config.toml
num_hidden_layers = 9
hidden_size = 160
d_shared_expert = 192
moe_layers = [0, 1, 2, 3, 4, 5, 6, 7, 8]
balance_loss = 0.000791
vocab_size = 8192
train_tokens = 430300000
Below are experts of layer 4 (counted from 0) of a mixture-of-experts language model. Rows are named router (the router's row for the expert), down (a neuron's output weights, with its number) and show model dimensions 0-159. Each number is 128 + 32 x the weight over its row's rms, rounded and kept within 0 to 255.
After each expert's rows: a language model's description of what the expert responds to. This comes from a sample of Wikipedia text that the model never trained on.

# expert 13
router [140  41 100 139 124  95 157 127 188  74 110  57 141 161 142 179 161 121  75 119  72 106 104 159  89 121 154 110 114  99 154 128  93 129 122 166 128 120 133 172 109  87 109 198 151 129  66 118 117  72 140 164 175 137 146 113 130 137 111 162 141 121 180 154 202 191 118 103 118 134  93 144 137  87 113 121  68 145 169 130 143 114 108 152 122 137 165 133  84 163 107 167 188 149  88 169 104  63 146  76 136 177  88 207 103 115 118  93  88 121 133 118 139 130 155 148 143 101 151 132 133 135  83 115 168 157 119 129 129  94  84  61 142 155 103 139 148 123 157  98 127 137  98 139  95 152  60 143 158 103 109 123 165 178 160 111 119 100 163  83]
down0 [116 173 178 119  89 168 204 122 160 147 124 141 160 119 176 116 160 173 115  90 146 143 193  80 104 211 131 103 156 157  99 143 131 150  91 116 125 184 138 111  91 129 102  89 135 126 131 130  85 150  90 143 165 149  76  92  85 172 109 114 127 152 189 136 100  89  98 152 129 123 155 135  57 152 172 144 157 100 153 126 114 115 158 151 123  93 134  95 120 135 121  89 129 147 178 139 156 144 151  91 111  59 177 145 123  68  97  98 158 152  99 102 104 124  94  57 135 126 114 140 117 149  75 132 119 134  59 114 138 200 144  99 168 127  97 166 154 135 101 130 139 189 114 127 114 120 140 129 144 162  88 132 103 155 101  98  12 129 150 131]
down1 [167 153 130  94 158  71 140 155 110 124 106 117 143 154 127 121  79 124  77 122 166  94 149  98 242 153 215  89  70 151  43 144 132  96 113 118  99 156 130 113 129 174 161 153 199  88  97 136 128 101 147 120 205 120 133 176 107 141 150 154 106 110  84 169 153 126 148  96 164 138 177  70 130 186 192 173  89  96 158 125 166 157 134 112 122 124 111 151 112 134 126 114 160 143 138 106 149 158 133 131 117 140 117 108 107 114  75  79 124 120 100 145 151 118 176  91  81 164 154 167  91  87 154 118 152  81  88  84 102  63 118 149 152  94 113 118 163 108 112 140 125 146 134  91 172 116 110 118 144  93 147 114 172 123 180 124 101 126  95 150]
Description: Commas, table pipes, opening quotes and parentheses, heading == and list hyphens, often at clause or cell boundaries.

# expert 29
router [152  74 147 128 109 156 140 127 128  98 121 114  81 127 147 185 132 124  98 153 123 144 135 144 142 143 142  95  83 112 161 109  74 139  93 217 126 107 130 171 149  97 122 182 193 107  98 131 120  58  93 151 141 118 202 121 100 111 137 136 118 156 134 155 160 150 148  86 100 130 110 197  94 147 134 117  61 139 138 131 108 111  96 123 169  95 168 107  78 157  90 206 174 121 103 136 152  71 138 111 152 108  84 153 120  97 118 103 127  91 150 131 159 101 113  85 118 110 142 123 141 125 121  77 130 142 100 169 117  90  74  69 119 140 115 138 115 166 145 158 166  89  57 100 106 153  69 177 126  60  81 140 150 203 140  82 167  90 148  93]
down11 [121 160 154 112 123  64 138 124 152 139 150 115 174 123  36 173 133 118 139  87  91 142 144 160 107 163 126 133 178 196 136  87  78 176 117 144  60 144 125 152  91 101  61 118 169 139  91 125 132  91 147 127 113 178 137 148 109 130  90 160 118 112 110 181  79 133 177 192 117 142 147 133 100 154 107 138 109  99 146 114  73 132  93 130 163 124 126 109 176 125 170 102  83 125 131 187 133 234 162 145 187  91 129 157  72  64 132 113  87 129 132 114 107 119  99  76 148 118 127 143 172 108 139  84 184 132 122 145 182 124 127 114 141  96 145 139 162  94 127 155  70 119 147 149 130 128 150 113 138 122 174 113 149 164 137  53 108  98  83 147]
down12 [151 153 179 124 118 168  92 176 139 111 167 148 142 165 125 151 114 108 119 136  82 145 108 130  81  72 107  98  93 154 147 121 106 116  95 215 163 120 139 151 143 202 170 123 158 116 106 167 166 109 101 165  90 214 136 114 165  87  84  74 101 114 110 143  95 104  93 120 127  99 102 142 126  96 145 174 106 148 117 158 112 177 144 146 154 113 144 126 103 101 116 170 127 122 160 139 225 146  95 183  91 150 114 108 143  47  62 116  97  68  81 135 158  71  85 137 121 108 120  99  89 105 140 144 126 128  80 162 139 129 184 121 122 126 107  92 135 158 138 154 142 153 102 135 184 150 131 121  93 170  81 171 121 170 102 168 160  90 171 119]
Description: Single initial letters or short first syllables of words after a space, like K, T, m, b, Sh, so, plus as and closing parentheses.

# expert 23
router [126  68 118 127 113 126 190 136 138  59 111  45  76 121 100 154  78 110  68 100 124 114 132  91 141 148 182 134 122 119  99  92 115 127 105 228 130 152 140 199 104  79 121 171 141  68 144 131 130 105 115 120 161  94 139 101 129 135 105 134 122 126 153 160 160 128 150  91 133 172 121 179 135 184 143 153  74 128 114 114 126 140  68 128 132 142 145 128 105 173 126 119 160 136 143 182 165  68 168  58 138 164  81 149 141  87 116  44 125 129 132 128 104 126 214 124 140 125 111  83 127  88 118  95 146  94 126 121 169 152  89  94 169 126 121 122 149 100 111 112 141 116 101 117  79 133  81 137 141 106 108 164 135 183 138  74 195 117 139  97]
down11 [124 131 137 114 126 112 176 145 128  80 163 179 142 115  90  96 128 120 160 139 151 183 188  83 132 126 160 101 133 100 163  85  79  84 101 199 169 156 112 143 103 164  86  86 109 119  71 162  94  93 112 124  89 120 179 112 140 140  99 175  72 113 129 176 179 178 120 144 133 149 116 106 101 138 124 164 174  70 138 119 196  88 116 120 133 177  75  60  89 129 146  97 128  76 152 128 200 123  84 171 103 116 127  90 126  97  53 152 158 168 142 124 113 166 144 157 131  86 121 125 101 138 101  77 121 117 144 110 101 178 120 138 105 184 170 105  83 181 146 120 144 161 142 146 149 153 139  96 150 126  96 107 166 108 138 194 105 115 100 110]
down12 [112 139 176  79  76 149 129 105 123 158 157 135  92  84 164 192 152 148 164 143 126 145 136  87 169 173 136 111 129 149  83 136 109 144  98 117 165 165 115 136 111 157 159 110 120 105 180 134 127 133  67 130 140 126  89 111 113 131 170 126 175 139 122  52 133  92 106  85 112 120  86 115 116  89 134 162 103 134 121 188 136 139 126 139  84 165 222 158 171 123 157 169 154 145 152  77  96 146 169 191 134 130 180 117 113 157 169 144  90 119 164 172 148 141  69 146  83 142  97 142 112 104  64  83 139 120 138 115  83 123  82 135 115  87 114 129 228 106 116 115  86  64 152 136 107 110  82 125 161 127 116 125 126 187 107 130 120 207  83 132]
Description: Dashes in ranges like 1993–94, slashes, plus/minus and dollar signs, math braces, and word-final pieces such as -en, -ich, -ens.

# expert 16
router [128  61 151 131 141 131 159 109 159 114  93  94 112 174 150 212 136  80 125  87 120 123 126 146 109 136 164 131  67 112 157 133  89 161 144 168 114 108 136 220 106  88 150 161 185 102 128 149 115 101 109 173 137  87 128 107  92 128 157 148 125 135 121 173 151 161 146  80 123 168 119 167 118 144  91 110  66 128 124 128 103 148  97  86 156 119 189 127  97 195 119 148 159 126  85 161 139  90 118  61 116 169  76 159 125  84  96 102 117 125 150  54 129 151 174 122 106  88 144 118 149 133 100  93 127 145 130 137 105 102  30  82 136 172 105 191  96 115 187 150 108 172 111 126  98 102  90 138 153  88 106 130 152 170 110  89 152 125 152  84]
down11 [122 151 115 185  97 104  94 113 102  99 173 213 112 102 115  85 112 120 138 147 174 155 141 110  83 158 138 117 122 155  81 106 158 125 163  92 110 189  99 129  83 127 192  57 160 112 163 119 130 148 111 127 161 127 114  94 110 183  50 108 116  59 108 164 155 109 124 156 148 126 106 147  96 135 119 105 165 138  94 142 143  81 163 114 206 117  80  94 122 122 117 125 110 116 196 123 163  91 196  86  96 120 103 154 139 135 114 108 145 108 132 123 152 150 121 164 143  89 162 116 117 111  81 143 159 106 220 151  97 114 100 125 153 134 121  92 143  90 100 126 177 131 122 113 109  71 199  78 100 162 114 180 147 107 194 128 167 117 151 152]
down12 [166  40 171 148 181 139 123 137 126  72 165 118 138 149 118 138 150 140 143 101 143 121 121 113 158 153 116 193 112 171 102 158 143 157 119 164 164 100 137 123 107  75 120  99 106  88  97  92 120  88 106 124 147 157 117 129 169 113 101  82 149 125 157 151 108 144 137 168 163 147 115 137 180  93 114 129 142 135  72 141 160 116 118 114 126  73  82 138 142 115 147 112 129 137 183 218  91 161  63 122 135  75 176  93  89 138 130 178 104 123 138 129  99  34  62 193 147 116  94 127 167  81 154 139 166  92 139 137 162 183 180 151  78 119 139 142 130 152 106 106  93 166 102 152 119  91 104 145  66 176 131 164 120 152 106 129  56 115 161 124]
Description: Sentence-final periods and other closing punctuation, possessive 's, and sentence-starting The, This, Its, His after a full stop.

# expert 8
router [137  76 120 108 124 118 168 145 158 107  96 113  83 147 111 207 121  75 127 123 113 100 104 163 125 135 110  95 113 131 118 116  86 133  96 213 114 116 124 211  97 133  77 162 116  78  94 152 110  71 138 149 135 143 100 113  63 148 133 156 162 117 137 129 145 144 109  70 148 151  87 118 184 132 157 127  93 131 172 148 118 149 126 166 152 158 119  95  77 155  99 147 121 108  90 171 161 105 142  75 140 136 105 167 123 103 108  42  68  69 132 123  95 110 152  98 133 111 161 178 124  99  88 126 160 119 182 148 165 143 106  77 126 173 148 136 135 142 100 105 129 138 113 113  59  92 124 161 180 101 127 135 162 195 134  80 196  68 158 114]
down0 [115  96 114 106  99 219 100  96 177  76 182 117 100 153 115 101 114 117 102 128 117 121 145  74 143 154 113 137 135 169 126  83 167 137 121 135  76 179 169  67 110 204 103  60  84 135 125 120 172 123 177 121 125 104  90 126  94 154 109 119 106 139 125  59 134 139 130 186 145 133 144 142 196 141 129 177  83 104 161 127 112 145  70  98 113 105 149 113 137  86 117 132 120 139  75 143  93 104 162 169  75 144 109 155 126  95 117 150 174 133 148 145  64  78 130 127  89 160 152 106 110 102 172 126 140 129 164  86 143 137 196 112 194 194 164 130 149 141  84 127  84 167 121 149 103 131 143 148 139 123 108 156 108 102 177 161 147 196  95 120]
down1 [ 70 144 188 140  92 123 175 136 118 139 145 110 118 100 148  91 127 177  49  79 121 135 172 123 136  81 100 117  58 146 137 137 141 148 162 153  77  73  96 177  68  36 155 135 104 157 132 145 181 157 108 147 143 189  96 158 121 179  91 150 173 154 151 112  82 100 148 103 166 127 147 165 179 177 139 175 135 140 148 117 120  82 195 180 111 124 130 151 103 109 151  82 114 110 109  86 144 138  89  73 153 162 116 134 160 137  76 145 106 126 131 106  65  83 100  87 130 163 163  70 128 152 129 108 148 132 109 128 124 138 165 107 139 128 144 157 146  67 126 104 122 105 157 134 131  91 164 145 127 160 148  96 168  85 127  66 149 141 140  98]
Description: The 0 inside years like 2015 and 2019, and first parts of compounds or words: sign, path, head, sub, post, School, Road, Park.

# expert 7
router [119  78  92 133 120 140 138 146 129  42 127  76  97 131 166 174 145 113 118  92 131 112 109 194 131 163 102 145 116 108 147 127  99 138  83 191 111  65 151 222 117 110 115 146 177 132 113 109 121  69 129 131 174 109 209  96  93 148 143 151 195 163 146 135 194 150 140  91 130 119 114 145 148 154 129 131  74 122 105 164 151 102  99 134 140 111 125 129  50 132 134 132 203 100 112 141 145  86 140  74 162 117  83 133  97  90  98  66 140 119 151  96  90 138 133  90 126  83  97 154 131 137 101 104 126 116 126 121 118 133 117 101 138 129 135 149 107 109 119 115 116 154  81 149  70 128 125 143 180  92 115 139 150 218 188  81 188 112  94  97]
down0 [ 76  62 121 123 141 153 148 104  94 135 154 182 111  73 144  68 137 141  57  90 157  62  95 117  92 140 125 111 202 147 128  98 141 107  67 187 140  95  96 146 114  99 101 162 104 118 199 114 147 108 174 113 120 155 123 179 174 140 170  88  84 151 178 146 172 161 131  82 135 109 132 105 130 179 142 145 162 176  96 159  79 198 109 137 114 159  87 117 104 182 145 116 158 136 132 156 147  92 144 127 126 131 145 150 162 132 132 131  62 154 110  94 104 134 115 152  47 120 146 179 100  90 147  97  87 152 105 149 125 144 166 146 171 124 144 165 103 140 124 165  78  69  99 144 104 104 134 124 122 127 107 139 122 100 132 146 206 126 147 160]
down1 [116 143  68 181 171 127 109 152 107 142 161 122  81 150 125 161 105  37 131 125 111 135 148 119 139 160  91 140 114 116 109 159 134 149 118  49 142  82 141 127 121 149  93 174 145 128 124  94 134 195 130 151 116  88 135  91 135 143 152 135 101  71 115  88 180 102 134 139 134 161 139 118 194 190  58 164 159 130 150  90 120 130 142 119 129  82 112 178 107 126 118 180 210 165 157 105 174 123  74 144 114 140 104 147 143  84 136  98 114  83 129 152 137 109 177 158  93 113 132 160  97  86 107 168 117 152 114  99 163 137  67 133 141 136 134 132  96  90 152 159 163 214 133 116 132  59 137 182 109 147 142 129 123  54 147 119  49 144 102 115]
Description: Pronouns and relatives like he, it, which, who, and head nouns after the or a, such as season, team, politician.

# expert 25
router [130  62 103 169 129 134 137 118 160  65 134  98  75 181  83 197 137 114 128  95 144 119 114 163 123  97 122 118 113 121 168 106  77 150 117 192 124  93 149 244 101  96 136 146 211  98  94 162 118 113  96 125 162 127 138 108 119 109 138 155 133 118 138 162 121 168 149  81  85 124  94 147 125 122 149 138 109 106 187 146 130 146 109 111 111 119 108 112  47 115  65 121 164 174 141 115 147 109 128  80 109 165  76 174 137 109 109  61 140 114 129  81 150 109 149 134 153 100 120 124  86 133 109 158 149 154 109 163 163  74  99  90 172 168 120 142 119 137 153 131 144 147  66 137  91 115 108 123 160  89 131 137 154 145 178 100 215  67 118 109]
down0 [167 114 144 170 123 107 147 171 139 145 140 129 132 141 134  78 110 149 134 113 154  99 140 161 115 136 142 111 125 145 155 185 114 163 159  90 196  97 124 114 175 133 165 164 115 114 168 125  47 154 115  98 100  93 108  89 146 172 110  78 109 112  94 107 145 101 149 138 158 167 134 139 103 102 155  98 124  35 131 127  94 185  95 109 203 159 147  94 116 140 162 137 182 129 164 137 118 123  86 119 162 134  81 150 173  86 115  41 153 154 142 166 127  95 152 124 129 130 138  96 116 166 110 170  73  92 141 129 149 120 131 107 106 158  77 199  86  97 151 138 104 109  71 111 107  70 181 136 121 173  40 176  78 165 104 108 137 119 111 105]
down1 [117 130 136  88 148  99 130 171 192 116 104 112 159 133 123 223  90 114 163 145 104 160 174  99 155 142 104 156  75 168  95 106 145 136 173 138 108 144  77 114 117 133  86 172 143  91 154 120 152 175 101 134 147 152 113 121 113  95  99 131  98 135 111 153  90 154 145 115 171 134  90  57 113 153 102  21 122 157 198 146 111 170 145 155 157  88 130 125 130 184 135 102  89 123 151 159 141 100 144 162 167 156 102 179 171  84 168 151 168 132  99 148 130 119 114  93  91 125 196 100 167 136 103 140  54 121  64 116 109  98 103 154 118 141  89 176  54 162 101  78 141 106 132 127 134  95 176 138 143 155 110 138  89  76 137 143 116  94 127 124]
Description: Word-final suffixes like -ation, -ion, -ing, and abstract nouns such as time, years, life, career, purpose.

# expert 3
router [124  85 105 155 140  69 148 128 167  86 109 117 112 163 117 165 175 103  93 151  96 137 124 134  98 117 120 109 119  96  92 113  90 137 109 232 128 125 121 191  76  96 113 162 116 102  88 106 115  49 107 159 116 135 133 120  93 132 130 100 143 181 103 159 138 155 145 129 119 168 125 132 146 114  91 151 119 107 181 126 114 140 134 109 117 121 145 124 115 177 143 148 204 164  80 147 178  37 101  93 117 123 102 175 113 113 100 143  92 107 138 118 134 129 168 134  97 103 135 159 103 116  72 128 169 136 128 123 147 104 101  60 162 161 155 139  94 109 160 160 143 121 113 138  57 154 113 137 147  43 147 104 142 128 109 152 253 116 167  84]
down13 [151 193 141 122 103 174 175  39 116 130 118 151 117 126  78 120 112 126  67 106 192 126 146 180  96  85  93  98  92 125 103 138 111 169 145 132 154 114 131  54 202 122  63 193 133  89 107 179 172 135  96 176 138 139 122 138  81 132 142 124 125  60 143  97 145 132 171 165 113 141 147 142 142 157 128  81 207 136 108 118 103 143 168  98 115 121 126  96 126 134 126 127  68  73 162 171 166 158 133 121 155 100 102 133 134 128 191  80 151 175  97 128 145  83 123 136 151 156 185 129 112 127 156 130 167 173 137 146 128 115 172 107 113 157 103 100 126  88 125 106 125  95  91 125  68 149 131  91 173  76 139 154 152 119 155 135  73 118 132  77]
down14 [187 171 155 119 152 153 120 149 179 131 136 119  44 130  84 133 106 140 140 107 138 114 142 101  69  94 146  70 169 107 187 170 124 131  56 175 123 116 121  64 138 115  70 190 130  88 122 106 116 160  95 136 163 100 133  80 155 127  99 126 135 179 147 106 190 140  96 134 126 137 126 122 153 147 162 141 166  98 150 191 120 115 119 178 183 145  69 118 110 129 100 107 158 110 135  77 149 153 129  82 111 107 129 112 193 125 146 119 126 138  80 169  47 115 112 194 150 161 129 157 125  82 180 159 160  85  83 109  81 167 169  97 145 143  99 117 116 132 152 148  77 170 109 146 131 119  97 162 124 170  74 110 146  77 122 131 125 144 160 145]
Description: Word-internal pieces like em, un, ud in exemptions, unlikely, feuding, and common nouns such as film, work, land, book, New.

# expert 9
router [112  58 107 107 122 129 193 107 151 109  85 124 123 157 127 144 169 140 155  80  86 126 151 148  95 113 136 101 121  82 152 118  65 136 109 223 169 133 134 190 129  84 147 129 147 140  79  82 155  56 173 140 120 133 127 134 122 124 116 143 144 145 118 127 170 157 125  88 121 157 110 147 151  94  89 131  63  95 119 162  86  88  80 157 166 137 150 111  78 124 138 138 155 115 147 152 114  39 184  80 129 135 112 139 115  86 138  85 140  83 175 125 116  95 187 143 141  88 130 157 119  97  92  99 132 152 106 144 178 151  94  80 123 147  98 142 114  85 138 148 158 130 140 154 137  77  60 153 198 128 104 106 139 169 167  92 203 118 105  90]
down13 [164 215  98 140 120 196 153 113 200  94 109 114 151 152 103  93 139 114 152 145 123 109 116  97 118 101 161 122 133 157 100 140 154 165 137 166 185 153 120 154 119  99 103 104 218 130  80 120 159 155 125 106 139 148 121 113 123  88 137 164 130 108 111 103 143 128  93 119 114 162 121 168  83 131 118 106 107 158 188 100  47 144 137  91 107 142 170 127 112  96 122 143 140 122 127 138 129 145 129 181 126 129 157  89  80  80 180 170 155 122 127 103 148 111 134 142 108 171 160  98 120 192 189 100 147 148 152 123  77  69  82  84  77 178 135  90 126 163  97  64 157  78 100  87  72 129 173 116 209 127 106 107 141 159 108 122 150  69 104 140]
down14 [103 150 129 170 145 133 137 134  81 121  73  90 160 139 116 154 118 108 148 158 107 129  65 123 162 132  65 103 118 153 170  87  99  96 143  81 144 149 112  86 150 125 190 142 143 131 152  80 109 163 113 165 133 176  77 116  88 159 120 107 196 128 135 132 128 123 166 138 136 158 124 110 120  99 144 184  89 157 118 122 130 134 149 141 168 139 171 133 172  76  65  70 196  93 180  87 115 111 108 178 171 160 199 150 102 123  89 144  78 131 154  83 111 116 146  63 120 141 139  95 126 130 140 102 118 111 169 162 182 140 206 147 170  97 112  97 105  71 130  79 110 109  92 102 123 106 181 105 162 108  96 120 155 149 115  65 138 119 125 194]
Description: Auxiliaries has, had, have, and syllables in Spanish or Italian names and words, like -so, -ico, -ro, and accented letters.

# expert 31
router [133  50  82 150 102  91 147 109 158  83 135 114 106 111 147 184 131 130 135 148  71 125 136 154 122 144 173  83 130 106 160  90 111 135 106 180 142  80 111 234  95 121  80 178 136 137 105 108 117  93 107 167 104 133 103 131 113 113 166 144 124 120 116 178 132 171 172  73 102 187 116 132 115 121  97 134  71 135 135 154 156 124 100 132 124 161 152  94  64 152 128 133 196 133 160 134 108  89  83  58 134 157  90 190 107  91 135 123 113  98 119  84 170 124 160 144 109 107 114 148 105  95 113  93 161 153 150 123 131 120  81 109 161 176  62 130 146 108 155 130 111 118  79  92 100 101  77 138 170 109 109 158 158 180 156  72 182 123 130  61]
down0 [123 143 103  67 197 178 149 125 110 131 110 131 147 152 134 140 123 146 127 146 137 157 104 208  69  94 182 137  76 181 136 104 121 148 101  86 193 111 123 191 105 151 148 145  83 142 151 134 140 118 122 117 140  95  81 104 134 150  96 141  96 130 113 108 113 181  68 133 137  95 103 100 150  72 135  85 116 104 158  96 125 159  88 198 130  57 129 119  99 125  96 124 179  83  43 140 118 141 191 173 147 139 121 122 132 108 135 145 140 133 111 144 135 136 120 105 116  77 156 104 164 135 118 126 114 105 120 165 168 131  94 145 151 195 133 169 117  75 110 120 187 132 197 153 119  91 142 165  69 193 109 128 138 148  70 168  85 159 156 101]
down1 [118 117 153 159  94 168 178 121 191 141  81 143 110 160  57  88 122  92 141 142 112 198 152 108  89  99  93 148  97  96 168 150 140 131 119 137  93 198 164 145  81 136 106 190 136 133 124  68 155 136  97 120  55 102  96 124  95 168 138  82 105 112 159 163 142 191 154 109 202 133  78 140 131  95  74 120 108 116 134 172 100 159 130 127 193 119 149 129 182 118  79 110 143 118 123 139 107 176  50  99  92 149 158 121 171 134  82 115 138 146 206 140 126 160  71 127 159 119 124 114 139 120 184 111 135 147 120  99 140 146 107  96 117 161 112 137 124  86 165 185 137 102  85 114 169  93 119 118 146  71 125 149 135 148  92 148 136 178 137 107]
Description: Month names, year digits and ordinal th in dates and rankings, such as April 14, 1988, 12th.

# expert 28
router [145  57 119 149 158 120 140 146 154  74 132  81 102 147 132 174 145 140 112 139 112 137  71 178  70 185 139  54 132  97 147 119 125 138  91 190 155 134 137 220  98 106 118 151 152  83 125 130 104  80 145 110 162 113 150 112  91 128 108 138 130 108 119 127 144 135 149 100  92 110  79 126 134 152 132 108  42 100 111 159  51 125 112 135 113 133 132 106 111 113 140 135 156 125  93 143 158  84 144 101 128 131  87 130  94 105 111  85  92 119 172 125 115 145 192 149 103  54 138 151 159 148 140 120 153 163 163 134 186  97  39 142  91 141 135 136 106 185 178  90 115 146 110 149 102 127 103 151 144  88 113 153 130 221 136  73 150  88 142  70]
down0 [123 147 135 142 120 155 148 165 105 168 147 127 142 114  75 121 173 149 143 131 192 169 140 111 115  77 104 162 137 175 148 122 164  20 150 186 103 135  75 145 141 135 129 116 118 130 141 152 130  99 174 112 151 122 114 131 119 122 163 146  87 101  94  65 106 112 100 209 178 124 128 134 182 134 100 145  45 169 129 125 147 104 150 173 156 113  80 101 109  85  73 144 146 163  78 138 135 124 128 151 106 143 121  64  84 149  78 181 146  91 123 205 156 115 159 152  76 138 121 132 143 124 106  66  98 114 185 141 130  58  93 127 107 103 142 106 136 107  84 163 167 160 131 165 136 146 107  92  99  68 127 151  86 119 150 174 115 120 153 129]
down1 [120  71 174 121 128  90  81 173 133 153  94 145 108 137 118 131 100 134  82  60 142 170 118 118 108  42 102 119 187  96 136 123 115  98 145 202  44 120 119 119 173 148 129 134 141 108 104 161  97 141 109 155 181 183 117 133  95 121 156  94 131 119 118 121 184 133 152 159  48  93 130  69 145 107 108 144  70 186 121 147 120 149 155 164 120 103 142  95 147 213 137 134 105 111 110 151 145 151  74 167 150 157  74 116  71 115 146 150 144 168 150 124  90 120 133 155 120 173 101 121 108  71 148 152 140 168 130 110 130 163 148 166 174 118 155 112 113 163 168 134 139 111  68 101 100 205 138 116 103  67 154 110 151 109 146 123 157 139 131 176]
Description: Copulas and main verbs after a subject, like is, was, became, played, plus opening parentheses and commas after names.

# expert 27
router [109  40  93 111 122 111 153 170 146  49 140 109  92 122 113 193 152 121 174  98 101 132 139 124 128 165 147 109  97 112 176 122 119 110  97 199 106 128 161 226 139  99 123 187 173  89 119 122 106  82 130 143 111 122 117 105  97 133 134 142 143 137 132 112 186 128 153  94 126 159 156 154 138 175 161 129  54 113 134 179 140 136 113 149 117 131  70 113 116 196 134 118 187  87 114 166 146  39 134  99 103 130  80 196  85 103 109 119  70 116 130 125 129 148 145 119 107  94 117 121 135 128 108  93 148 145 126 160 149 114  83  92 121 133  58 178 110  65 155 127 135 152 105 124 131 121  79 127 126  79 128 143 147 168 169 132 113  87 120  63]
down0 [ 98  71  73 125 111 126  97 124 115 151 178 118 154  89 153 164 110 173 124  76  94 173  44 145 169 187  93 118 112 172 183  92 159 142 167 188  88  82 113  87 129 129 143  80 104 128 123 201 153 168  69 128 124 126 148  84 151 143 106 106 133 160 150 131 122  89 117 124 130 133 161  99 109 162  80 140 179 174  92  88 120 148 111 174 213 159 141 165 122 117  91  82 143 136 122 125 183 155 115 124 145  90 108 159 117 126 184 130 106 183 108 143  91  37 168 103  92 108 126 120 104 134 146  85  91 128 124  81 140 162 167 115 133 112  67 170 132 106 120 129 131 115 155 106 128 183 153 160 135 143 117  98  92 180 129 141 156 113 121 134]
down1 [139 149 147 144 146  94 115  65 109 162 155 106 149 151 159 148 147 104 153 139 148 134 198 105 144 154  95 132 134 136 188 132 120 114  99  81 124  98 131  28 145 119 112 143 204 107 114 198  98 149 143 157 119 122 123  96 122 138 118 152 181 115  97 134 163 121 126 136 116 123  69 148 145 137 168 176 120 121  99 115 158  86 183  81 106 187 158 145  93 143 115 125 204 141 161 110 158  79 123 130 115 100 161  91 148 128 126 122 115 154 134  95 131 106 104 161  73 115 141 109 119 111 131  97 156 119 142 113 110 125 169 142 111 138  64 135 133  20  98 124 154 197 105 128 137 130  83 173  77 118 126  99 149 111 135 193   3 121 142 137]
Description: Prepositions and connectors like of, by, and, from, in, especially in Species of, University of, proposed by.

# expert 30
router [136  70 100 166 100 122 163 107 186  86 120 132  99 165 125 156 146 101 118 125 152 148 106 148 105 114 147  81  73 121 179 136  91 110  82 174 146 126 128 208 109  98 152 178 129  95  78 119 111  59 114 139  99 141 159 113  79 121 149 119 121 113 165 134 163 143 128  88 112 179 102 130 106 133 162 142 101  84 165 157 104 129 100 130 133 151 156 105  46 176 126 143 193 120 109 124 147  65 146  99 191 138  89 160 145 120  97  79 107  88 117 108 133  88 164 176  71 105 136 134  98  75 136  67 140 128 146 105 137 127  99 110 157 147 151 166 128 143 113 127 118 135 108 127 117  92 110 157 149 110 128 132 167 221 122  64 177 114 123  25]
down0 [ 97 112 133 108 132 136  88  96 142 140 156 118 201 127 147 108 158 123  81 156 118 171 155 148 130 129 133  42 148 122 189 148 122 207 122 215 163 158 125 184 149  97 160 102  91 166 140 102 156 146 151 114  96 136 138  87  88 142  85  96  94  48 122 167 161 114  68 136 135 161 141  75 120 142 115 144 156 102 166  79 166 149 170 101  81 158  98  70  94 136 190  81 105 130 152 105 132 198 126 128 150 130  46 103 106 150 135 139  91 171 125 153  87  94 124 138 101 115  52 137 150 107 138 132 123 122 116 134 139 167 167 171 119 146 101 179 101 127 106 138 140  71 121  68 110 138 161 146 179 114 145 111 104 143 131  94 146 137 125 119]
down1 [118 115 143 145 153 123 103  75 129 180  75 129 152 119  81 151 139 141 105  45  97 154  67 146 158 134 150 109 157 120 128  99 170 131 169 172 132 135 113 191  99  64 156 153 169 104 138 152 154  74 104  98 147 131 105 137 119 129 108 139  99  85 109  46  74 121 130 140 106 128 158 160 134 134 132 194 128 165 112 117 180 111  80 111 127 170  78 148  70 152 182  90 127 108  54 115 168  96 136 124 121 126 118  62  98 110 123 133 157 106 130 151 142 123 101 149 137  91 148 143 105 126 100 128 165 169 140 130 125 184 114  99 119 149  97  76 157 187 133 141 172 175 138 149 151  88  70 112 135 178 195 129 157 130 133  63 105 201 165 154]
Description: Table bars and separators in sports results tables, plus sports terms like Pro, League, Football, UEFA, World, Women.

# expert 20
router [154 105 118 117 105 121 158 147 159 115 117  87 128 163  99 195 167  86 161 134  97 150  69 103  52 141 114 121  94 107 156 123 107 127 104 188 144 141 149 227 135 132 164 174 122 129 122 129 132  91 109 163 137 130 137 126 121 107 127 140 150 151 122 164 169 161 136  67 172 160 110 131 126 140 123  91  79 120 144  93 116 102  86 155 153 159 135  92 100 146 117 151 158 138  91 142 146  89 131  91 126 203 123 200  91 101 114  54 151  94 125  69 124 102 126 141 102 109 151 172 121 133 126  58 142 137 134 151 116 115 107  82 124 128 116 136 141 151 140 135 110 100  90  83  55 103 117 150 180  91 101 105 213 197 127  69 153  86  80  64]
down0 [149 115 188 164 155 152 151 153 164 146  84 137 136 144 113 125 162 128 107  85  83 160 114  76 101 115 127 128  66 177 128 116 111 192 114 101  92 125 147  53 122 107 164  98 146  94 187  93  78 162 147 198 149  89 127 127 181 132 113 108 178 120  96 132  93 131 108 175 135 148  56 173 108 185  89 165  91 148 149 121 101 121 137 169  92 105 136 131 126  71 115 126 119 132 122  80 149 104 159 190 117 137 177 154 115 163  94 101 111  98 112 135  86 109 178 152  94 135 163 169 113 118 146 114 120  93 161 123 169 133  51 137 115  96 168 141 141 119 101 176  83  97 133 178  91  84 170 107 115  93 102 128  90 179  76 134 152 171 166 155]
down1 [134  78 120 125 114 133 111 130  75 126 134 113 138 176 132 149 102 130 131 192 109  91 187 100 107  96 132  70 158 126  84 137 123 116 130 122 135 121 113  82  99 150  40 129  81 132 133 138 117 175 128 233 140  93 117 174 138  97 119 204 184 101 168 130 148 132 126 180  97 122  72 102 168 111 139 160 125 100  96 168  62  96 125 129 163 140  87 100  63  94 159 147 153 136 140 135 134 158 121 125 110 165 116 135 158 100 189 141 112 123  97 165 112 167 104 115 214 121 155 192 127 105 105 137 157  97 126 153 108 140 138 207  87 133  96 129  86 189 127 111  78 119 129 115 147  88 147 156 117 115 144 168 107  94 144  87 182 130 171 141]
Description: Articles a, an, the and adjectives or determiners starting a noun phrase, like more, most, new, physical, primary, National, Personal.